Weights of a small mixture-of-experts language model, trained from scratch on English Wikipedia.
Size: 9 layers, width 192.
Below are experts of layer 6 (counted from 0) of a mixture-of-experts language model. Rows are named router (the router's row for the expert), down (a neuron's output weights, with its number) and show model dimensions 0-191. Each number is 500 + 25 x the weight over its row's rms, rounded and kept within 0 to 999. Numbers have three digits each.
After each expert's rows: a language model's description of what the expert responds to. This comes from a sample of Wikipedia text that the model never trained on.

# expert 31
router:464507502527486535511470525502475481514533453514502488543527532505520514498513475501506509479464521518499532528496515495497511490497503475464533505503462491497504502472502493518502528486509508556488497447499538473570471514540501516475524511468454493495524518450467527522505486540516474512516484499520479490520502502488528521506505448488501521487550442486536501557519494512437442535508482532509475486479471495534500505497496457485481474457522462501493489484517549502519492474501519521505490516545480485495486492482529506511493567489507444505496530466489549481499498490536541487
down1:508559528532460492544521512503484515529481512505511497525542482481510489492532484535549508506505530469495490507481510457490483499473511455497505539517507488476497500536499521485519503492519487481535503471506513530483477489553453494514503482489513447516523503578488487545506536451488464511501527496451457534484528449489518492508482493500537504508493536510488536513468506447474530533511492491466554484483488478504507512526478506549524489484461529474467507468457481520504513522481475505485529524478472529518468470510488465504497571495517506495508477492460477500505511510501524532
down2:522501474506543491507475496493491515489513446476460488526482499481479515587538482522529459553553490457512483499484498465462507502483505492493481495481492487546481475507506466475511462503518509477515488491531515499481515474491499567481519538517507493465498578475481490528472499503463506517517504499514507497508462526508485532468531481470504495483538515466474491517521512480483480498480532514492541508484534572579484510495464488491522478505496496496523471513522500514486446467509521503473505476493492536501499479498532463501495470474545484509479516491470498516513496461464515512
down3:477491507489491519475486518572512496521511492501500532531523486470511460538514512512451535525527478470525504479523528497534496490480463488498526523501506507486474534463497486517491461429482497543481498515521529531501475529511508503523485523533510475524506476482458494502490530529473480516486536503477496524475510517471457466502476524527527479498519518453528494494491498488511502510509478528543472488530500526478447462522507551483530521468434471509496525485493510518534499547541532530500517509538486514533480487523508479447513528542493491500541510520492456472474470491489514548
down4:475512522498516462500493481517488510501464518508495501565534498507495521530467485469490454537474499465516526498464521515444517536466509500519518490496474488485494526527519470454544444481496453482495516495546479514527553498503542476481526519539481514503482519485486499500491466525496505555518517492492501518506496500495472458497507483549442478461542459504494502440463510498512504475553511487489487529507478520524520467527491540485472493515484517503500563515512515506519494518523502520523541482522493481541482496502530516520540495497502507473486483501484539526471448535472474484
down5:496503509507508530468515470513503451544458520531473456525510514478499499459481452512514498489473468565461494536490498525482483520488547501452478471545510520547512506508522499477487472519451504499482499507529450507523531548494493520503556550445514469486507506448532508511504447487531493516466535484501482514467524523523519476536520470502527496495498582501493469494515483505484486450524509490509538543485495470515506494502501506485522497504477491513441487451509491519506493493494468494493515507469508486495474475500503511491503509471515544527506511464456499507494500484502482499
down6:461496540545488496493500501488487478536540495490511537510495523513467516500474525486504549484516495505499460497511480452485529531513509491540522491506536510443519505448466517479477546494465509506465522493459521474507494538513494497496539516434476508519452515540511519519498482532523473514527518497489498505490483540496548490484518538519552546476461506544489491523552512485487524502506502502504481473476494504549566496525554489477494470492526514471482462496537538485505476476512462489526492485512506469448492508520480504496514491517520494485492488515459502474508547502459481495
down7:536470469486508458530520489468479467571484473526505465506501539512474478508499488487503488508475517506515499479512476484505521515451486461498452507504471489515524489504514497462500477463445513488544455431481454508492546479510483523492536556518519534444509474508514522506506530492509494485544478508521504494487461482469481486484505461529452513480494494531450504519515510476506489499492520544476476522554484461515509507483488479485468509496524478514541456504515509498497554470518501507561479468471523504510526450509505493469492494494495483481530529521507524515501505521491490520
down8:510476477492526544484515468473524494494499465474508503533491517467499534465482515522540496510470501493536471510511519535482531486509443491530488476491502520464462490465532500514500494499489511517504461480497486499515441500522500511485544517486535449494523491515475501525525482469524499470508500481500482555451488488466536456469520480522494559483516487484490446538522516492502513465481481466495478512502510527532533517483473513503528433491461505547482523493526523482446519459519528523510526497491496523496518464465453545529507490515507534503484503475493529510473437496516508520
down9:495509504497520496506534520484477468489551488521481509504511487483527452495500512551502494481480454495471488497479502541476536485505524528510462507542499518477477531469460516515513592477495523515467477513499452479534491485501510507495543495498513504538468493518491465494494525520487471503474518497487537559513506464481518472519484496515533454489474520484485539462490535478536479535500497511494474506467528476472462474513455497525483457555528489480495524499520468481489480495482494498491559530514559513532447477547491468504522520538489492511516470499496518507497534497515493486
down10:517484514473485488525455460517489476493476491517528459476478532496483522507509463532475436493497475487536522512501517436505522527485502496455494519469549473480499474512490508467496474478473522510582489532495483533508524530514494491519520500496562491482475493495517528456508466497470531507518510467502505474502534468517485546497477488482492498500484498505525522436466506509502496514497532516530461465523470486463491496482495525497484522496478460497475478505501489505482547507489499498457469537487537484512515508452524537461464495491495530485516525468493504479451499485552509552
down11:478494529518532550493506508498524451514528507498458528497490463520478517532450495462468509517469466478536498509484508483557530543495478487522478504514511509507499509524504515575513491470510488462508518469530511512518577497490517498487483500502494502463537516486492498507499516472505512471483479495516474472498516492507481504466500522542476485530505503519483473529532476500513493457452516529511502453497500534511476456480565520515469532501552477472563494537547470472486511514500520539514510523509514454487490488522467490544471517465511487508509462524475494496501541479494492511
What it handles: Initial and middle pieces of personal names, often Japanese or foreign, after a capital letter: K-y-ouma, Shin-j-i, Mor-ozumi, Tom, Sam.

# expert 13
router:515516480485504492530527469522524513508467543476491522509550522524535512486513477488557482510498491434499499513464525497480532514521545500486457504467519451483483484522494480494509471476485501507528511497515513502504527524491513504504477465505547532473534447537497540502469533519549517475478509523507527489473501539478466496516488531502493506498495526451504522512507520521491462485473516465517489487494501482464458502457523472497452482495475469508541536478563512519494526518480500460523470467475491484508514486493468483512517478520515543513427482505502479479480515477447521534
down1:474505496481466484459524480498493534498519502511509495475525513498532500495505487493505462537494489483502493532498472461509520500516474489485523469497476541481501521488510536506491590486519489508482510519493488541485451534480456483509542482540493494514517503614488474489491486522498484533489510512502563544531497534522562489496463502509483505506512497518512497539493556442494511486500471489537492507473501479493515473500566479527474498531480498499509484530485521507506489496497491483480561466474536496473479491503509517499518471530522516472509493472500496471493499556493478530
down2:544496466492499512503490451503504545469493483519518485490500526552503499458492480474469510521486488486502482504472510513516497493530489501442454517502486525552446493494527511563482508502463508512519499536502510481503528470470475489500488499426465520518542501441472484488487524518424472461517487493545489509525494477491566512521494493506500467486525536466495533480509503565513475490463488495482543486528547547519497518486497512476508509498484513488469540527539495505523485507522525497490487488472511506503492505521472509491508501496512472500489476534492484511495430481490469502
down3:491519523456524513536528478508473514521487518461463476501518539479527535454527474458474489519488520504523459510518494551508510476442531506509531517536488459532488508478518500456508511489476458525501500487515510528513437476555497462496474486508499527539451481477484474500479477526500496543481493515502495465510496528474517475509530502443457505479521522533530498482499478521523487479477552496469527489517504543480503488513493507491523517476528494536511495494522498519493489513494454486547434536551484483511506518460475503534470496502466487535493523528480488481491493476507480482
down4:486496495508463474526516471444489469510507471499481483535512453484477478492510491472455474504499499504514511512479521537534526503493463517525440515504495504540487566481474493512527537477438498507471506467484535510461477479479478461489502473536490535519479494540467500512456466470459500543494483459503491461465519486497522506517494463510490488495531465499474531518455524501532518489529499515493501543458503524510461513489486509469463514476494458549541489526455501507504488470496525500505497484451507500545522481480474475527523495529524520464507518524489495519467463519503522508
down5:563515476472516508504488530497510490499518446515494481513505472476486503439499528516503499479517497554482443512452513488490491506470469484515539522504523459527574472509549410508492484484529510498508486500513518531514491510489527472471486500506482502484475483491499550513522518498498487503487508514513510518505464495454507489485524511475494506547437529547479535518496505496518494517473512493501470526484517476503508482534478473493519514533501512501491481496462572496475532507540531507550507541497503492468523450485499483476519548451501478503506465485523465513498489495501505505
down6:494508498511528441528518482452539488494508524541522519515481510422457514513494517453508487472467441422515513479533514490476477543501478487473489485517468531478475502484462499491484496481527486503502507490497510528483514561463486486495510478484485517545484472517485537496512477506505503490541502490498486487481516462496543513527512513497516474500470465466488496485514513562510541473488502491497522473505455539453512473478527473483487495511500524517508512507489496503519471506494501529494475560479513451511452510461470498492506492495526532468497535507535461480527474501477461513
down7:510484499517469517510521526526479509469472476488468508514505475499513520492479486556538516490491521505527526476474462484515459492500531522506514486456491493535483461511475481531476515509505472471473519451490488530541457466506481487480473553508522519466502519562543455470506505477488536489503509507475516513510486543536503528538480495534504489494492487518474505519529465456490519483528516492498515466506547467516517545490508494450472544476528487473502467477529471461483540455514544490512467516472468525485524450513498486511474526505489492537519507524526517503469529518483515549
down8:477453473513497478481558505503426532531498501495532493505497484498561542495444452480534496490467493497492492487527491556511481518484473486533528517534497521470475519516472478534491523519460525556525496461531518525496544510504527539510497517468499486500481519437547486524513466486502494525474518499484480488528503527467491504520512489473523492500449521537494500517516515485472509462515494496479483530474534493513470441491509488479501543484483493507519498569490479502481510506474467482520503470508484513513462472556537478502496535487506500511517484475501481542503489490493521509
down9:497440501486526479507458497459508541499476470504564528478459523497477486516521494500471470493492495513527495527505497510441515520492474505576494479475487500512497520499519523513513518501551480512518427481505452491500513483498475523503515521488500525498490509475490514536505505534515472481533506550495471485513503470531481485509522543514509485474476520507496545491511462503481454470510538509534488499511534537516496462452454515496544513510475525497516509496481502514548519493473527505459543491462500497484542519465546475454508491496493507522514478484545448476525499479486482487
down10:490480518504506497502527473480538480478491494501492514467511523497504486454465473504481447510516474484513510510484546452484467494495478573482516507503480527505504504497535529493495598458484531520503526495478491491480481491504484472527501507503505509473498506566451498521500525467473481511503499504470487517477481526490548499490460496502458468512481517502504533501472488467492481482503539471524517538472492582522585496475490502520479473522470478528527530522507472477513481474485501520507473484519486439485505513496535504515525521514503521538514492516496472515512491483456504522
down11:488465482507489486492510469545490492487476498497501544514491538531505484524549494484502516499509521436492501498543485564478471470505466533501478519476509497503528479504490524472481490497484537507528494511476476492528553492518455479491485456519512477487508510494536492518441487476468528501550505444485502488508478481489459507493529479474489476510487449506506546485492510464511504557514543553536471502544494520481462466453515503563521481532504537482503468514489511522473467475510504469482487478487507435515516503490501486545487522483496503475464477487502496524485482513524530502
What it handles: Forms of be (was, is, been, being) and adverb or mid-word pieces like -ially, -ically, -ely, as in dedicated, inversely, often.

# expert 1
router:492516480490539489514518519520483522527546503498562470564466529465521486502468531505494527509473506499483499484466458507510450484498513513496521555510539512467486485476522470434469561510483469497502468505502516493531509477528474487499521531516502519538508504482514548487513470512494531492490494531485477491472499523552573518482511490503502478500438462465491481505479477545482501484477503500495441508498486502511513457499485480497490496480516495476501482529547508486542477499506461512476543516525509482523487504510499491474500522475449471505526507498495503557498504469445497489
down1:487517495524482506447495498485557486551533500508517525495508485453558499501506498507480505495473517534500555444521515520453490475512484505495514487512470467475506520534501501508512518490490517505484454512513566509489492474486516544484466484500498521452498529510469487480417502479506493496497516505491511557524542471517469509510500517533488492520530496477496488460505537469489516509474460481526515490481503504497480463501518546486523496497463480497497477529484460531489528494528493527486536514521496530511467489468506501458526537457434493506515521508505523482461530506509555537
down2:510495485517499503536493471481485478503490482495556460539541463535522508517534509520533463504466507499505481547534523504465526492493474554524500516491492491502496539469508524485517527504510510485481513491519504491449511481500462513539487490480511490502513518588445521524478492457490468498471481466504509473459519503493535515482484542500489508514487498468476494524480480552493514531530510512467493499481499452497518520554487504534524479469497556519516495492504467478526508547466492435507525490522530525509456479513538467503520503510558477548524507492481491497515507494520478507
down3:539469528518511473538426480490489486461489487499496500509528516487495507479516534485484515484474439496493489462497493528489441494484495499517470522545487500486509485494526496501472583508516504490544454501508490484467510525513483534509482498526521550522489490516525484470466507531516466513478464506529519507485516505499524526512477550504489491524487487493523540470511518498500547522553514529516474474486517484552455507503492486521503434511477459500492498517499501511573496460509521491485508502525536538510480519542476505475526507507519483516470505508477544501481502534536496541
down4:494532456543467489460485507478504509507483536454547516472464490508480500497544510512462523492503484460488506545489496511495486492521502472539490475450497527497497477500502491508420511455504517519474495487530514511497530461523495469550518513513511519497527550467514534529519485543479511487507456484508556509526531497538497495471489502480478481559494537525493523545486482509478490468512466520541470479488510459521489505521508487510536503501492466495459484449488517492522498477501522508498507490521506490509491541506498517501441492519506495506494459426474494518490492441489476496
down5:490529505519485454504507511495537472460498500531497449508555534489462564514513566511513503516501496514482535514495502496481497521502500459467483508520473522495498437525433492465475548491499510506503512496481501503521552482531497543526521523456498527504524494521520538521480475541490498517454490490496518468472494497508507507511497474503543491553513515477518459498470488498509500484527522467500483518524496523473521497464487478497517467482531479470476522504504468511469489489524486549486478491532519434508495502510521535431489513514469503535534467498453480488532502474496482501
down6:482503480525497466493505458494487467509469503497473526479536529500459492508514492457492500498489508439529537454491535516488457513492495532462547504504552462511525473441553500535534514526515493514498503483473504507509504497525516508461478515488527476504514521531505493487528524550555514538524515526499453504515514501480454484472495494501474476514522456497459558496485515534538522495492498510506477475524502507504464500487513540524490538487504493506477515525480489485481459503483511494506493498497434511505569504480469515510450476508528493519523500505474471424528493493510499513
down7:543526497496527552527511552524460490530519474494515487526444466443505478520555501549479486454483507494486464509520457500476503466538475514509521522494473501530495510509461478483485501503504531473461490515506476485472549482485495508512524517516468537506483514509475485473495512466543505502486462470517563475540522492519511512523505516517503494531483519510468524500489509560504498492484518525479479447463468484530493519513496495460521518465520440493504511516492518506558524533530559518517494491518507485469499501501506481493480516479495502501545511545474484503453517515509488516
down8:488489416533524503496493472515488551524515551466518507485486500490481490477496488518494468474517498500507465511488496513463489524468475525503449523517483504498501504496468473475488476526451485526466514504517581540496480481468520498525528449507496520518479521510529446532517493463532510502485475484480546475483500475468529525501491529535496529513492484466497518522535500537440507504491456480493487487524524453517515531503488507463530487546487505486459548448517504529505480472538495476497519524488507489506467495449490482468525512477538508474483509510499503488512495539488493518
down9:500516495480531463476516482512487483512509493529496474533548489513455493497446503502506507539512530527495484528491516465479480531533530480468508494513509491462497519492478471500444531470521517499487488491491516543545507505469528529486536551519496520509520493447538490505506468506511489496527486485527478498525502499471477484509484482494511516490467443583486475483521507471529515471503539551515489502463524510504446507480451482509471431511492517502500525461515492485473523480533534512495523467515469484451475535542477529467492484513528492515490490493449502507498477510520526463
down10:469486492523494479505496519497548509481504486508494536458521501486463515533533508467504501493439498475497465456507497483521493528517532452527530467556507482489483499458521494526522422523516518506488479500468525461525507498515521547462516461503504459474502484461492526477482535498472546497527495477508444485482501505494455469485517501500480521465545522521526507501516498470486465470514502479500475481471497507465533504439541475482511519489504487465493523482490489474499551480519533514562471504475485503512534507488493508505488439491500537491507495510521444488493528521508485496
down11:504434464521488503524557506503490467447482512529492468500501496482503465476512513532492463549504482495523497462506513488506486557489471519504464431473496520511514500513470509468509457483501504519488518528480529485495465510521497486563482512508425507484476526531508519467534495540552504499496488490510513500508473511508524553486492495473470504517476491550507537461441525459535516506483542498507528504524487513492516508484511478489481552497531511523487488494517516508496498507495471500486486517464516487473509477530524489486513467513496550502481489553473506534476448538491497526
What it handles: Single capital letters, often rarer ones like K, J, Z, V, X, in acronyms, call signs and name starts, such as SIGCSE, WAVN, MVP.

# expert 39
router:511527487541477525488518522513481527505533517470515501482473495469491475495456487487450544498474505498492492471462495519513493504523520518508518555495544468530496488450464468509474530535496507473490484525463519472480492481498512499496488497532519476473517515430531491508477490512533550497532477491495515491524529431530472510514496485505505552487509535501500511505486449522471519558454516483481472493526515486493473483491525497502476471520486510511490462506499527503510484480536494525477541512476485515544496492504523493554484531462505430491535491475503528512492522447523451526
down1:522512491475489501525503496511485486469454519452501514552535505491502471538488474498536462502451552534516509524534552492470473433494499515460517545500496475508501530506461472520506457501469459471501481496502496528480461518488506481491531478477507483519481483470533527530538513486551466476514527496523493538522506527484503467501489523508525538543495494486496482482487469531459470521525503507536471501462490521511502500503471464489491466510512485522483485477523474489469463448501547489487503522492522468482488505499507515533520537526524540513511494499479500499446452517520543480
down2:510486503492478484482492473526522461476533501532481483488489507525502493454514517495437517487499490479486498516475502511505546496534517465552510481507466521503498478493504486496488429506479515511523508482529530518489494501548453512510512433511485529490526493462486512512473512533518520508499515483515502460480464523494517472479484523487469530514497488517540547488523489510456470512517535495473512538479510494432520461497484509487492522482484500505502566502503547514494444481460505505557536448548504497497502484505485463459563500493519532518497487494491494506509539514482551481
down3:509478455489518498523483495495483529529489492490437504482483504512533532528497479464503458490501499485545480529524518480487454509470506508482455507475474535460510493499488460517503504481470500520489443481460542515529533444503537508518505528481472451474518524541501483462529450505467503464458502478529498536489506474507482503481513487512473481539481474527479492489501536483491505491505491489519522528498526490496420482490493507532517520496507508530493480493468489493516498512530472491454526517497517487472547523548496451514494506470494476512531500521490554514473527450502556499
down4:538474473493490459501490460531548492497481512517516535496525471466460503520526500493516517496482495508517465495492491473505460503447451460489494497532453487440517538502506480482494537470439411506519498523520515487476513526425504518470513511511501523498504492508514485507562517505485492449493498470514462483491526504476482541489512525497471480512513464503497475506504493492505477485468485503491531477488466524475460521483530541433517481499479503537511483512466520468486516522471461510527473500526455510511449496549495507499487502497490467506485501490494497489522539492495504493
down5:497471482510494557518519505492492487528483463480514450512428517544447501489483494512545483483498503479478492526521481501515480490495506474499509451478476509531508533509492526486528451503475481512545515508487487543469514507473483499485515488449476534507484474465475545468534500504489449533498507496485497475534500494475476459485522481539528504465489560468504517508504473519514507494525475484497531491514488507505494538534538504524524512491497489475497472524484490573498509526519491532489471482495532527428522503456488499522529519525524455508534507505457473546478499519488483480
down6:537488474489552469517498504454485525504530498513484523496469506468510489489436495503500511517498513472576518451511495499479507497521509482516498535507527497507461474525503518492537463511501496508507504472486468514497533485513493561515498501518510484540456480536496490477477518508506474533480487528511548471545447457476466471528468553500459533519500484517515509489526502457483494493518536496517533497516517534488484542508521493521500503479535467488537506513488495522513514510471485546496483471537478479485532484495470521508450476496520448516482499498486542475546487510538561514
down7:493502521506462518462507487468491472430514488507499499496481457465532490517504507517495466479470522546498481495523539527466513496527513499518446478521513502504484447497489510530488436469470508472518569516520532518467513500522509500445531524500516476520509515449483482466521555551503484483447495516517511469467470551497537482500481495499496515518458528467510503475500483513494479516496485503454515500489499506500464507487579511515533534492486493498489476464516522516508482486525526533487534522535488517453517534476498499491496517480470504472531484538492517526471495507513514495
down8:516467527495496505463512513489515456474491474513490529508482497485460487464525545533501467470455484467477485493518516519445510492530494530539505493518509499506507507500492501473514533514500571496517480547458521467493502540526516514485551497510492464470505501529497520532458542495564536497524539500524522468479487462524486521506497532504497500475520540475502510488501514532471557459479531482484494488488559535482519466470522474486523536500505504489460533457509532541454500492494497515546483491474497480516490489495518496523472482521519523527476494521502468456455507485502477501
down9:535519520477511502545510515488518478506501501492516486497516490475492479490491483511526525530480513546528481528524472522501511480487532540532492503491513478467489518506520442505539484450485497434451481509505501502495448475506502500495493453497472537475525488524540483484532490506543555507500476533495530492450501507576507525530504508470495451462527479477498492485511467507503510506477513508460528521459525515482544518472529474477506532504522540478487474509482504473506488507463475491483508502452480534520499476476511513504506465485530479519520508441479486482510557454534542507
down10:475527525514526507472462537512528473489519474480481510488467515502481486500510468485484531491497513492518479522466494515506472536484492491516532494486529503508519489534517503488489448501514513502524513482505476474510494515505475511534507472488514486464465466453541460488516419580503507490508496499523510508491479493550515571489505466458496489476503478525512553528514487440469508484501503543504460517487504534502476492478516470548481495522496533505504501490512476509489485455522530513498506515539553503492482498502549529473498480508423512447507497525498529509499466507509459523
down11:510462483525523489505540489485523518504484490485514512534513485502527486519535502500482445493507503490504488550523486482489502550576500508525498442531495485493490488538496481497480426532506453550503523492495484486546499511471536531523521542511489496510518500496485491493492464482535511486480555511481469547487521497479512442498500483489501534498492501488523520464501486503522483487470506502514542495521543461509534528502523492549475570478526482539504488479483481489515484501526544483472534496506511482477526507560519489525516528474518508517476534480486530475479499477456531525
What it handles: Opening parentheses, hyphens, line breaks, quotes and capital letters starting a word or compound, e.g. Protein-coding, (/de/), U.S., Miho O-ki.

# expert 33
router:469482523523479497540503512509532498497484487460456507512474539516512521503514447479500502545515478498468500470499445505562510457519489452465519481495470516493450507487510526464543518533539516510443525529546490503487504492441460501465511457504483534499534516508468465491489498480481472528503463538507496495484455540480469520485486484494508497475497498469540481487522506520497510484496527488500486509450534510478480489479517491502508501520481519518514466527487476500447503490500523505516507511515505523560462485476462459507498478493459478457467487496484512511547513545505480479
down1:541487527500518492534462491509474515498520510509499486496487488544531523544494500490487485529500485472493503492489461488523491450481469469461479505461507452478478526499450510490535463505492495502493526533487504509479510499501474470490480509511485478475485465473527491518500464478450490488502511499495456489492493497491575488561519449552473547544478539491522501528446539454503509530503509522498507507526452468478511500505461472513452472514507481506539525490510472478506527537485489518511467508522558527487488496480467508514509506523558493522509462469464503498509491487522507543
down2:447505490488479485517477510494570510486474471528483509456489510481540488505471515493478540500505477496541488472481508466534504543536554483523486503489523451493460466511544511460495514498471507511516521511529520456493476522471457511490481541489519490520464505526479485473507444520486468476483512496479515517465488538494521515506537490472507473519498465450481487444513436493490516484496500535523528484491477496514503505529500516545501456510557551545493473470474494522504480504492518517491473519464502466476531492494481521476476502520465503480494497529545510484460517492497482498
down3:481441483545494507556499483481502457476457520498476481541476505514477508480528497497520466471498449475476541498476518503489487502520467507518507549493525512510472460521503485464531456495491491526518559500481487459525487521488511510508520476498533520508493532522493479507506512510521475517490524500502505507501495507486526477514534483452455501523471515523489525476495545472460560469527502497477557526540487497535487482477523486551450500549469527549504491473489536517483474553534501526503512475496483483501496534543536493490530507513513505505507531515515506529530523492452499503
down4:503497467520528507495519460508446502544491495488492545476506500510478498454509535465478537490538475501468483491511498531543499522475472554517485522517486474501509496442532504503497493504473500512487529551527503526500500523516473489476463519533503494500478501477454529530486485464527505456506464484473487539446504463503514532474548512523502505501464540517503516477521471456477496451470564472500513496522463506489519509519497484477488488476554476460502505507520506486533504480501514498516483533510459455512476559510513506462494497492517552491454510466479480503489500532483473517
down5:524542518478481493501486483527578487479473490482505516512484505455500445516467433448532480496465474506535535548481486546500487481477506501528478530501461473444500505463458504498510478460507490505513512516495466488465524485462533522514529530457502529474498484518479486456487506487439505481488506488523514518500458482507449501495496531486497509489514496513461491494482536540550535489495477507466502512505486522495486532457515482501485501537510527520489490460532543487492500516526549502519499511504513489467503469460493535491495487518497486488530542483483496447503510521483480506
down6:470486470522488455527520485512521520517495492512471493510527485534483517517502467487479507497484536563547497537513523498489538495477478504505534458537517503515520479523490520523492539495515499491505491555456541496488514517527516536525516477582507466461464493538474495467520515484482484516482456494523524504501454478455484470489473494530500484498493455534491505505489536489473455487488507509468525520475536492478519480434503522473504464528486505513520479512474507499492516489469475522567512497465472531532490493449501503501489519548475536474547529498481505500517485498484522495
down7:490506508483525506497509444509488497530497481515476503520519499524521513530485523516496460491508487527547509485487466495498486504469498499506527519487531538520517522497518575516522513507446468497530510500503514520504466509515485545455527529546512504489485511548505459505502478495508509505491464494481471533472515484469513489503503562487514493486466527464525493504511498481467447471512464477474544484485525456516501458531533500507491498467490491476489457463532512475502483515508531494446497475507495513479501524514557529530519491558511462505502531484443435490442529524504498479
down8:503504479484468468505508498495525495473468509489488475491541526504523549545529502501484521477533476499523463504516486513498465547494495513517523531547511523515491473452489524506507526510495469516458486479518457479497512478530510468485498523513478492477505499494481525452488529454502503491494492463506547494525486510505516497498460479497476494500505464432521475480532545498479524475528504526506498468528519471501505570451489458492485563486474506525567560497496523521533499491538485522492493534488491532507493533492467526526508495507480551494511524490513504522452475521547524476
down9:520510546497526482530518474501497498491482502511519527484477545504496492495484496496501532524533529477513559474520493484502531545461544464498465460506524505481504503505465491489529539510533499503531512473452508512486496483491541532516481532492482495496438484549477513526479471462465479475479508547497535485528507545478541508499472537479542492505505505496484503455507533481499532478491502517445470510499510452513455536543511496477518529518509477512531522468468518504481481537520497507523502496437490510534529540526496494495461520505493524505536526506443525454512475513493500504
down10:415498469493520481505499492527505493494518511484523503479523497496516512531493538506507527445507524509512516520505567515485471484519537526509514528479567470493489503545487507519511456498471518506504497445456497509480462497503495461513532493536481494488455508531475517534502491504488539504539473500495464513539484461508494540521489498520506503486486481500504521481513510502475507492495506472476502482474523488486493434503539480543487486513501525466472503461491496508497495469474505471505557519503508510494488502436555491492457490452532488535540524498560492499511508500557465522
down11:534530500501497502510546474498526501495556493541466511465519506529536482455482496498492459518520479506492502506515517460506468521516506496486458499518522532542466490519489506491509500507482542510458519478507541441519502471469446541491514497526494484486505505542448505506534445513504498486522504495484511520477487510488509531522496531480471507501537501562482532494514477510469534493437488497473504547491488523491482491496509478500492491477481495448456465480478471507496512490481547542495515509503472482501547523529474493532502469528524505563508485484431490487471471489504462494
What it handles: The article a or an after verbs and conjunctions, plus short syllables like no, very, me and word pieces such as banjo, loan.

# expert 43
router:545485474470512476522518434464539531448516487503466453535536501479537541505528493520522491492511466539487483540524477509521512481519528539524491498513467538534485524495493509483518510475488511482515529493485510516471498487515446530532487519556493497465463521486471504492540523486497484505513466519459483465526526500471508514514470524492527486476491520460495480504441489495491503483530481524515511481530543537519457480508493484467497502519515510485528535461488492536536445523523461532464512454516507478485523511545534498508480510508488507514483480459490515532525474517498516504
down1:513525511497500498506503480529542502497457456487515481514472486471542496513461539459515487504509497512505511508462495486528521514501497459488512520513493495510518492505571532469525518479473510463518513560468510481528485439490528541494507507517513494522517521522501529545532525473534480491529484445530519497470463468462535573499494480525491494486500491485482550522526496498477519521475531472473455555536509537483472503503526493528489535486478524506499505470468495552514494494500477514533500486490496498482501466526491504484480521474488517461466502518492493489546476514435498462
down2:493504484474471465475564539507501496529494476483507519499517501496515495511464512503485502498478518492537490511544491518516484468488505492528485509514524462496518514501492510475528482482473512488551475496549513488468521497493487474485456482528503512471499471441508538514499528509497493559542525461486507525547503513517469458469506532535477537515544517438499472489485533451500503511454499524495488496483513499491454479536474528507495531527520507496517498502557491468500493533546483506512525472485505483528500488507480479555503480465504480487516452486501519408489520480535480484
down3:502497475534515507551479523475490521536498499412509502486481483539507524512499499528523502495486562463496460490509518506453504487500488509480503505500525512525503501531516515499492532524479496529478543537516505545505462518513505500506496496484554516476495473493529476542485495504514486535486473491500507544456493508499513478476490478504524478527483433453505520488483494521498475475516529455486462491495483522469538508489533465538490527472503531471537512535454528455530452509533499497545537505506504494475516502513521441521469470493510481489490531549480483489516494484556508479
down4:535493493524517503506540493456485433477506481493473525481505503526533504527486519509480490514462467499477503469530513504482473537513515495479539516543517528462429536510497545481482465523510499507491476488482518514479521547462505514486540495480468493493510500505516531469524460530520483458494478535463490480512485499495526516480462507473478524467498509556474536515494462492463495553503485508489481505523458483504509531510552498475480534522495473486490491518473491514511477523494490509507489492499533484483476473519475475520515500537479587462500481506501540530510510567515510527
down5:499544483494497506476448518445502512523513460553531519518488565509534480521526511476485465503583455504530504493514498518525532513471494484487508507492487517499526465533509503532497475477461450517514489475515485508484529480568452446508520512525474507497549479496478512538515478502513443506516522474493502432497485499495452510508516490501505504488505506505479482500528483526493515546501504457488482448503489571472498456461504495524459503505525495479503502516512512492493464519506511474496463493487493508464483484505480522502458494508475521509521519506501520521489463516508497532
down6:487493521485497487521471487474490487462515513499448446533474462471481518497515514506552454550464498490533526463479537499503515538454483526520477487466484457496488489533468510527484541458504498505509498505497531482565493507531464540473480524495501524526524519510511523525488487502481517513506487454494481533504505532511491513492478503466470495478484497526504504494490472466506488454510500522504453485548461486499484500445490453499496538513517503472477483486479518536488470436535484490508506499524488430526531501498470477487536518508499509460510510496443513505499513501533517537
down7:519516482460491498520491494513493512445519512549516480522497490529500487456476489504533534529491482488492520489530469465513474513484465508493482538465493539555514523496507500468506530523488461486494465544532506519440482492465500505495483502483488502525504502455443467480493521529519469542466488479544531481506515545502506480505489544457528485501541517489497487505505545486456487492477509490497492526440506546560512490505473472561512485504521506502539503490510512515510500523488490491480477567503537511512472499494482476459463466448477493515487469540505518514487506502495471485
down8:526536492537554522521513459555525520519513477479481478490507527527506490499513523473516497543486525477494507493532488431490519514533542489494536521519514498564474542503510499525511498515530490521492504479510522480502489494502522509519494472466530473508524530462536522549515518523490495466487544502471459487512494495460503495496489516521479492478521450499522493516537508459496544507533561438475476493475488509468523550456497510537508528467511510490509508466511516527533471544488517494507509440488522489520537473492507503489470485517517518538526476515477461525512497466500522512
down9:538506515499513539481466495505533503513501487505484524535509524508541502483478487536484514532521476480538472520482513471480486471481485485518539523500470501571493547489515522513512512523524520473521499481466485474479487487525515507501521500497460560490482485485493540474507473519509500497522484492536474528522502502507512551514515528523531515554525503441485523490510534523457470523500510487480510490503441508540542486481498466540477489536455513511558513458486490487497506465485473479529509478478507488497462518524528488479475509526529480520493526516459469550478530532532538444
down10:515501467512513510520534536471538513471532494494525500499505508486491513473489502547457487512500470492476482462533544505500475456495517487521514527511528495515554512522521532484507529478473507465440522515505468466502501442482493511481513478550497530499468479516499519532508521524495462475572515530521505524541481519511515551508505526506491483500505513438524483534516495511492455475506508485508498521508492523488491492490512427465500525512503543477504491474490473548470473490454494481466504484444521483483534476554499534497524490487468516473488491487539514465504497465523505526
down11:509518476506545458480493471512536479478545501505482483493478497484466499490519502514461484457529495507474493488497517517536458509533540475454504513487503525523548483487524499521555451502527487504463501478527523473500499495483481458464489479522512507470533504490460490521493522495534482537538500484511509490484495473492477459453558477536513486470467459496510455510550515507552507500491516514511500511506525475514486507468519489521467501519536449482473513523510515473512532499511454517531504548527527485510502501493534468531446523483504453530504483470529519478517499521444515474
What it handles: Word stems for arts, study and activity, often followed by -er or -ic: sing(er), music, art, perform, design, stud, writ, polic(y).